From a checkpoint of a small mixture-of-experts model trained on Wikipedia.
Experts: 256 experts in each of 9 layers, 32 SwiGLU neurons an expert, 8 picks a token, a softmax router, a shared expert of 256 neurons.
Below are experts of layer 9 (counted from 0) of a mixture-of-experts language model. Rows are named router (the router's row for the expert), gate (a neuron's input weights, with its number), up (a neuron's input weights, with its number) and show model dimensions 0-127. Each number is 50 + 10 x the weight over its row's rms, rounded and kept within 0 to 99.
After each expert's rows: a language model's description of what the expert responds to. This comes from a sample of Wikipedia text that the model never trained on.

# expert 35
router:56 41 50 61 49 33 65 47 31 54 37 66 46 63 43 43 36 49 38 40 46 62 42 42 51 49 41 50 54 57 37 45 48 55 60 46 60 49 36 50 43 69 55 35 45 64 51 35 56 44 67 59 64 60 46 49 45 58 50 53 60 38 40 50 54 33 59 48 45 53 45 48 67 68 43 60 51 42 34 37 40 53 61 54 57 51 61 36 39 45 53 46 61 63 56 27 51 33 35 51 68 42 38 47 70 48 39 75 64 43 53 48 51 56 58 54 38 56 38 48 59 59 52 33 38 46 44 36
gate3:49 35 48 49 56 54 53 40 36 50 38 50 56 63 63 73 26 52 45 56 53 55 80 46 45 52 56 47 50 41 62 50 58 64 68 34 50 44 66 33 47 41 64 49 54 52 54 64 49 56 51 33 47 54 52 26 44 41 50 44 51 54 52 61 34 47 41 51 49 35 66 36 45 56 58 58 45 42 65 40 24 43 43 57 49 40 40 51 45 53 54 44 62 35 57 50 60 44 46 40 47 64 60 59 46 60 45 48 57 49 37 49 31 61 54 49 35 37 64 49 48 35 33 39 42 63 55 48
up3:41 64 51 44 50 46 32 65 58 46 56 51 52 38 25 37 67 48 56 59 34 45 27 44 54 49 56 50 47 59 37 46 43 36 34 61 37 62 44 56 61 60 40 50 45 52 55 47 57 59 33 60 49 51 66 75 54 50 42 50 42 42 53 34 68 37 42 44 49 66 43 41 58 45 47 51 42 54 44 63 70 59 64 48 41 54 49 65 42 38 43 46 47 54 55 57 34 59 60 57 30 51 56 45 40 39 63 32 42 53 59 51 44 46 52 48 72 44 37 54 56 62 70 48 50 43 40 53
It responds to: Adverbial particles and direction words after a verb or article, such as up, out, off, back, north, including out in outskirts.

# expert 32
router:46 53 52 70 41 46 59 54 41 53 51 58 42 52 44 59 51 61 53 55 33 54 46 43 55 65 58 39 54 57 50 53 62 70 53 57 55 38 45 41 30 54 55 48 51 46 54 59 44 36 68 58 46 62 48 58 40 53 40 59 31 48 39 31 39 30 28 51 57 36 48 67 61 37 52 55 43 47 56 61 45 50 55 52 67 35 53 30 41 43 51 47 51 66 41 64 38 47 45 47 49 75 47 41 48 37 35 34 47 35 57 42 34 50 70 38 60 33 65 50 50 49 47 56 53 38 53 59
gate0:45 32 45 54 34 64 58 64 56 38 51 52 54 67 35 60 39 57 61 42 56 39 53 55 40 58 53 64 45 48 65 46 64 40 61 33 38 57 25 53 47 60 65 52 51 68 49 37 41 50 45 67 69 48 56 52 63 56 49 42 60 45 52 50 46 46 64 56 42 36 50 62 36 41 57 43 53 47 51 29 58 48 34 54 49 47 43 45 59 66 38 51 41 61 42 31 40 56 42 55 42 53 48 27 57 31 62 58 54 48 63 43 52 53 50 57 46 52 68 47 51 45 30 51 42 44 63 68
up0:44 54 66 40 56 42 45 45 47 69 57 25 48 30 62 36 57 42 48 34 45 68 50 42 40 60 46 31 40 51 48 45 45 58 46 66 59 33 60 39 36 61 52 42 34 38 48 70 51 53 38 54 29 66 43 45 48 40 52 54 50 50 43 63 57 43 50 33 57 56 39 41 66 60 29 58 43 36 51 69 58 53 69 45 51 42 50 66 49 44 58 44 58 63 45 51 56 67 58 46 54 50 56 61 49 55 40 40 53 50 46 58 47 55 53 57 57 50 39 44 58 36 71 45 43 40 58 62
It responds to: Prepositions linking to places or institutions, mainly in, of, from, across, near, as in Bank of China, cathedrals in.

# expert 31
router:41 39 39 55 42 46 57 56 28 54 40 57 35 63 43 41 53 67 43 35 64 60 53 45 58 47 35 49 44 48 45 44 43 46 34 56 67 65 30 45 46 67 52 49 62 36 55 62 58 62 61 50 51 49 51 51 36 53 40 39 51 38 45 61 49 57 55 41 37 64 41 70 49 37 52 38 68 55 67 56 58 59 48 49 60 42 47 39 54 54 38 37 44 56 43 43 47 34 35 48 65 69 59 64 35 35 37 52 49 67 56 33 43 66 63 55 42 57 50 36 54 39 54 46 45 49 46 57
gate5:55 43 67 50 62 53 46 49 49 53 44 52 48 50 49 55 48 48 27 51 49 51 49 50 49 57 51 39 77 47 44 46 69 44 66 53 56 44 40 39 47 64 48 45 37 42 52 39 43 61 66 45 49 46 37 48 78 40 50 68 51 63 56 75 48 49 74 51 47 44 59 47 38 58 48 36 53 33 48 51 35 49 47 52 50 54 35 36 46 52 58 57 35 52 45 37 46 39 34 45 43 55 46 49 66 38 48 43 38 72 39 62 66 49 67 47 47 44 42 39 58 74 56 46 36 52 36 57
up5:55 54 23 56 52 48 39 51 35 35 50 56 48 56 55 41 30 61 55 56 64 37 62 59 65 46 50 57 37 44 36 40 34 53 40 58 48 32 49 54 60 62 50 50 47 55 61 50 54 49 41 50 54 59 33 45 33 56 59 58 58 56 41 48 74 42 61 61 60 50 57 54 53 49 55 42 61 45 66 27 50 28 63 51 39 60 59 64 73 45 43 42 47 50 69 41 41 48 49 59 52 55 45 36 72 51 62 53 64 52 59 28 37 50 52 53 35 43 53 60 56 55 55 58 47 46 59 59
It responds to: Prepositions and framing words in sports season and match reports, such as Led by, Finals by surface, against, after, before.

# expert 61
router:49 43 63 47 35 43 47 47 73 41 51 41 55 62 51 42 44 58 51 53 40 64 45 59 46 50 63 58 52 47 58 37 40 57 43 56 41 49 39 64 69 28 37 34 55 35 66 44 56 37 55 48 28 29 36 47 59 66 48 47 56 46 48 60 31 38 37 46 60 48 49 42 62 52 44 33 32 61 53 50 38 42 49 53 48 56 63 63 43 51 60 53 49 53 47 51 55 39 61 33 39 47 58 55 63 51 67 55 29 46 35 59 45 51 50 38 56 51 31 31 65 54 46 46 57 63 54 54
gate0:40 57 55 40 45 61 54 40 60 41 43 56 47 50 54 30 57 64 37 45 66 41 57 33 48 55 36 45 46 55 65 62 58 64 64 43 62 60 42 49 62 61 34 47 45 46 62 32 51 49 43 51 50 43 40 44 31 58 61 38 30 46 75 46 48 56 34 48 39 60 46 38 42 43 26 40 41 58 54 58 44 46 57 39 49 55 42 52 50 65 61 46 62 49 47 49 54 35 60 45 43 40 42 53 50 49 43 54 40 51 73 47 71 45 60 48 62 44 45 24 55 41 44 45 41 46 60 34
up0:44 41 49 54 55 29 43 60 38 62 48 51 60 59 71 54 41 47 65 49 36 49 38 63 52 52 75 44 51 47 44 37 37 41 41 46 60 59 73 34 43 41 54 43 49 73 42 59 52 63 39 53 58 47 49 59 62 37 45 65 57 56 22 53 48 45 58 65 47 38 59 57 61 53 61 45 45 43 44 64 56 54 66 38 56 51 60 30 46 43 38 50 56 46 55 62 44 52 37 54 57 51 63 60 47 49 48 68 51 39 39 39 39 47 39 53 39 45 61 64 35 60 53 62 52 50 41 67
It responds to: Word pieces with t-endings inside words, often in species descriptions or parentheses, such as it in longitudinally, ut in Neutral, Test.

# expert 57
router:68 34 46 40 39 39 57 40 61 48 44 64 44 68 60 58 45 52 61 47 49 49 43 52 52 40 62 68 47 49 63 40 36 60 44 62 41 48 42 66 58 37 43 56 53 31 42 62 68 42 34 59 45 41 52 44 50 47 61 42 65 63 41 58 42 38 42 52 34 51 58 58 58 66 59 35 46 63 45 61 50 51 28 36 51 63 49 39 61 54 56 47 62 50 50 57 63 58 50 35 33 45 47 66 60 46 61 43 58 30 59 53 45 46 31 42 37 52 40 47 33 53 56 35 50 61 59 59
gate1:47 58 53 54 45 55 48 55 49 53 38 56 27 43 52 38 54 52 44 71 61 41 59 57 17 45 39 43 44 62 71 49 31 53 57 60 59 49 57 61 29 21 58 40 40 53 60 45 48 56 62 43 44 40 55 37 55 51 42 39 59 57 53 30 54 53 56 61 28 39 39 50 51 45 54 53 37 39 54 39 48 42 47 49 59 64 52 52 47 53 46 48 45 32 44 33 46 55 53 39 55 49 43 43 52 58 31 33 50 51 39 64 56 58 54 46 49 57 34 50 54 58 54 39 26 35 53 50
up1:56 67 37 44 37 54 49 49 49 39 50 52 57 74 59 56 42 55 61 61 40 70 51 45 32 27 62 51 53 39 64 50 48 59 63 59 59 43 49 59 53 51 45 54 48 59 32 33 50 43 51 54 53 54 45 43 45 39 43 58 40 48 52 42 41 62 33 43 56 70 43 55 51 43 41 38 46 44 44 40 56 47 49 61 54 46 40 16 58 35 47 50 51 51 43 38 39 61 31 45 37 50 51 64 46 35 42 50 60 58 39 53 63 61 36 47 69 49 56 35 63 45 51 46 28 42 55 65
It responds to: Word-final pieces of Latin taxonomic names in taxoboxes and species lists, such as -idae, -ensis, -aceae, fasciata, Animalia.

# expert 45
router:54 58 43 45 43 52 57 40 68 43 51 54 43 53 29 54 56 56 27 51 36 42 46 34 40 67 40 34 55 36 62 42 63 56 62 43 52 61 48 49 56 76 60 53 50 50 56 57 64 32 60 55 54 39 49 48 70 58 60 58 37 71 37 48 39 57 58 46 43 54 49 60 40 56 45 61 47 48 44 51 52 46 57 22 53 60 52 57 54 49 46 67 63 65 31 39 42 45 29 36 55 54 45 50 44 50 57 44 45 46 43 42 63 54 42 69 34 54 42 52 60 56 47 54 44 30 53 56
gate1:61 69 36 48 39 48 64 56 55 43 48 65 55 39 52 51 48 31 51 45 55 58 46 46 56 50 33 57 67 59 56 54 63 33 60 45 41 39 68 45 61 52 38 50 49 42 37 53 52 40 49 32 33 69 51 46 66 55 62 44 60 44 65 51 44 57 56 58 44 33 43 52 57 56 34 59 35 48 58 51 47 52 55 46 71 60 37 66 52 54 49 43 78 45 46 38 50 51 41 37 58 66 46 61 64 38 51 48 46 53 51 46 25 32 56 54 59 45 53 53 55 53 58 54 26 59 41 44
up1:51 33 64 38 62 57 57 42 59 51 38 33 46 74 40 69 47 51 67 54 71 40 81 42 38 54 55 52 25 36 59 44 51 51 39 33 44 47 30 55 43 41 49 48 58 41 59 44 33 49 49 56 53 45 45 50 57 45 37 57 37 61 49 32 52 40 47 50 50 48 49 35 38 58 53 40 33 54 49 42 53 51 36 63 50 60 45 48 46 22 48 58 49 54 45 52 59 55 53 47 41 42 57 34 55 44 43 46 60 34 45 45 59 64 56 53 47 67 45 59 46 51 54 49 53 40 59 64
It responds to: Words in song and album titles and music-chart text, such as You, Love, My, album, Billboard, Hard Rock, bass.

# expert 1
router:57 60 58 51 39 38 39 55 39 56 40 36 66 59 70 40 54 64 38 54 58 70 35 38 58 46 57 49 44 54 54 61 54 51 45 55 55 47 58 64 63 50 50 40 39 47 45 39 38 47 48 48 40 56 39 50 59 52 45 56 61 35 61 46 56 73 51 48 37 56 35 27 62 47 50 63 45 54 46 62 44 65 64 56 43 41 60 61 62 37 60 61 61 34 49 48 67 52 59 51 60 51 65 36 71 54 61 59 60 55 60 55 40 42 41 51 36 45 52 68 62 56 45 52 68 32 59 38
gate0:41 39 54 38 51 53 55 45 49 74 60 72 50 38 39 57 47 65 55 40 68 69 42 49 55 41 46 60 56 39 18 57 54 44 55 52 57 35 37 58 58 47 52 42 56 49 52 56 65 46 46 40 45 53 48 52 57 43 59 41 61 59 48 57 39 48 58 62 46 46 66 48 44 41 66 46 64 47 40 47 61 37 51 33 52 41 37 46 55 61 43 45 53 47 50 58 40 52 43 59 33 54 41 48 57 67 34 50 73 56 60 63 37 53 33 54 31 70 57 54 63 46 42 52 36 63 42 55
up0:70 51 62 42 53 40 35 43 38 37 46 45 64 34 51 25 36 43 45 54 38 48 51 54 48 36 43 32 32 43 40 43 33 51 75 74 45 43 53 47 47 60 53 47 56 50 51 64 49 52 51 40 60 65 40 61 53 49 35 58 51 39 42 55 41 53 52 41 46 35 51 31 45 58 35 60 43 38 32 61 52 54 57 45 34 34 48 57 50 61 39 38 57 67 61 37 44 59 51 59 41 66 57 54 57 51 38 46 67 43 36 51 45 52 46 41 56 52 56 35 57 64 54 43 55 44 41 40
It responds to: Nouns and adjectives naming fields or sectors of activity, often after of/and in lists, such as health(care), political, law, labor, trade.

# expert 44
router:46 60 52 54 53 67 47 62 54 53 39 65 56 63 43 41 43 44 45 41 45 56 53 56 69 46 72 46 48 40 52 37 60 44 67 45 49 37 63 50 59 41 40 45 37 29 54 57 54 58 51 40 72 45 53 53 50 55 59 39 62 45 53 63 52 45 47 38 38 42 44 32 67 48 61 36 45 75 44 59 66 32 64 55 31 58 49 41 62 50 50 56 47 35 43 46 50 61 59 52 35 57 64 54 54 39 46 58 53 39 64 53 41 50 51 53 33 53 45 43 37 71 32 43 50 60 60 64
gate0:58 49 55 48 54 54 53 64 41 57 49 54 51 41 63 40 35 47 44 58 64 49 47 37 49 47 71 56 38 34 42 61 64 51 59 25 46 55 59 31 42 42 62 42 51 53 24 62 56 41 55 49 42 46 53 53 37 36 56 48 35 56 46 65 45 32 50 50 52 44 31 59 69 47 42 48 56 62 54 56 53 47 51 51 53 34 37 45 44 58 35 48 71 39 56 47 52 50 40 55 45 39 36 47 48 63 60 54 35 36 47 52 51 50 61 63 33 53 36 46 52 58 36 45 80 39 52 34
up0:63 45 63 62 47 38 48 56 38 55 53 64 60 46 36 58 55 31 52 54 44 45 46 63 56 47 41 37 58 39 47 43 59 46 36 65 60 61 51 61 43 61 46 61 65 38 59 37 58 47 50 51 56 72 31 41 51 41 55 63 44 70 50 40 46 58 40 63 61 50 64 45 37 37 65 60 50 55 50 71 37 51 48 42 69 48 42 63 28 39 64 52 36 67 42 50 37 61 58 36 48 53 53 44 35 55 48 54 43 41 55 66 53 39 53 45 52 40 51 61 48 48 47 54 40 66 65 66
It responds to: Middle pieces of Spanish, Italian, Portuguese and other Romance place and team names, such as Valladolid, Velodrome, Canadiens, Desportivo.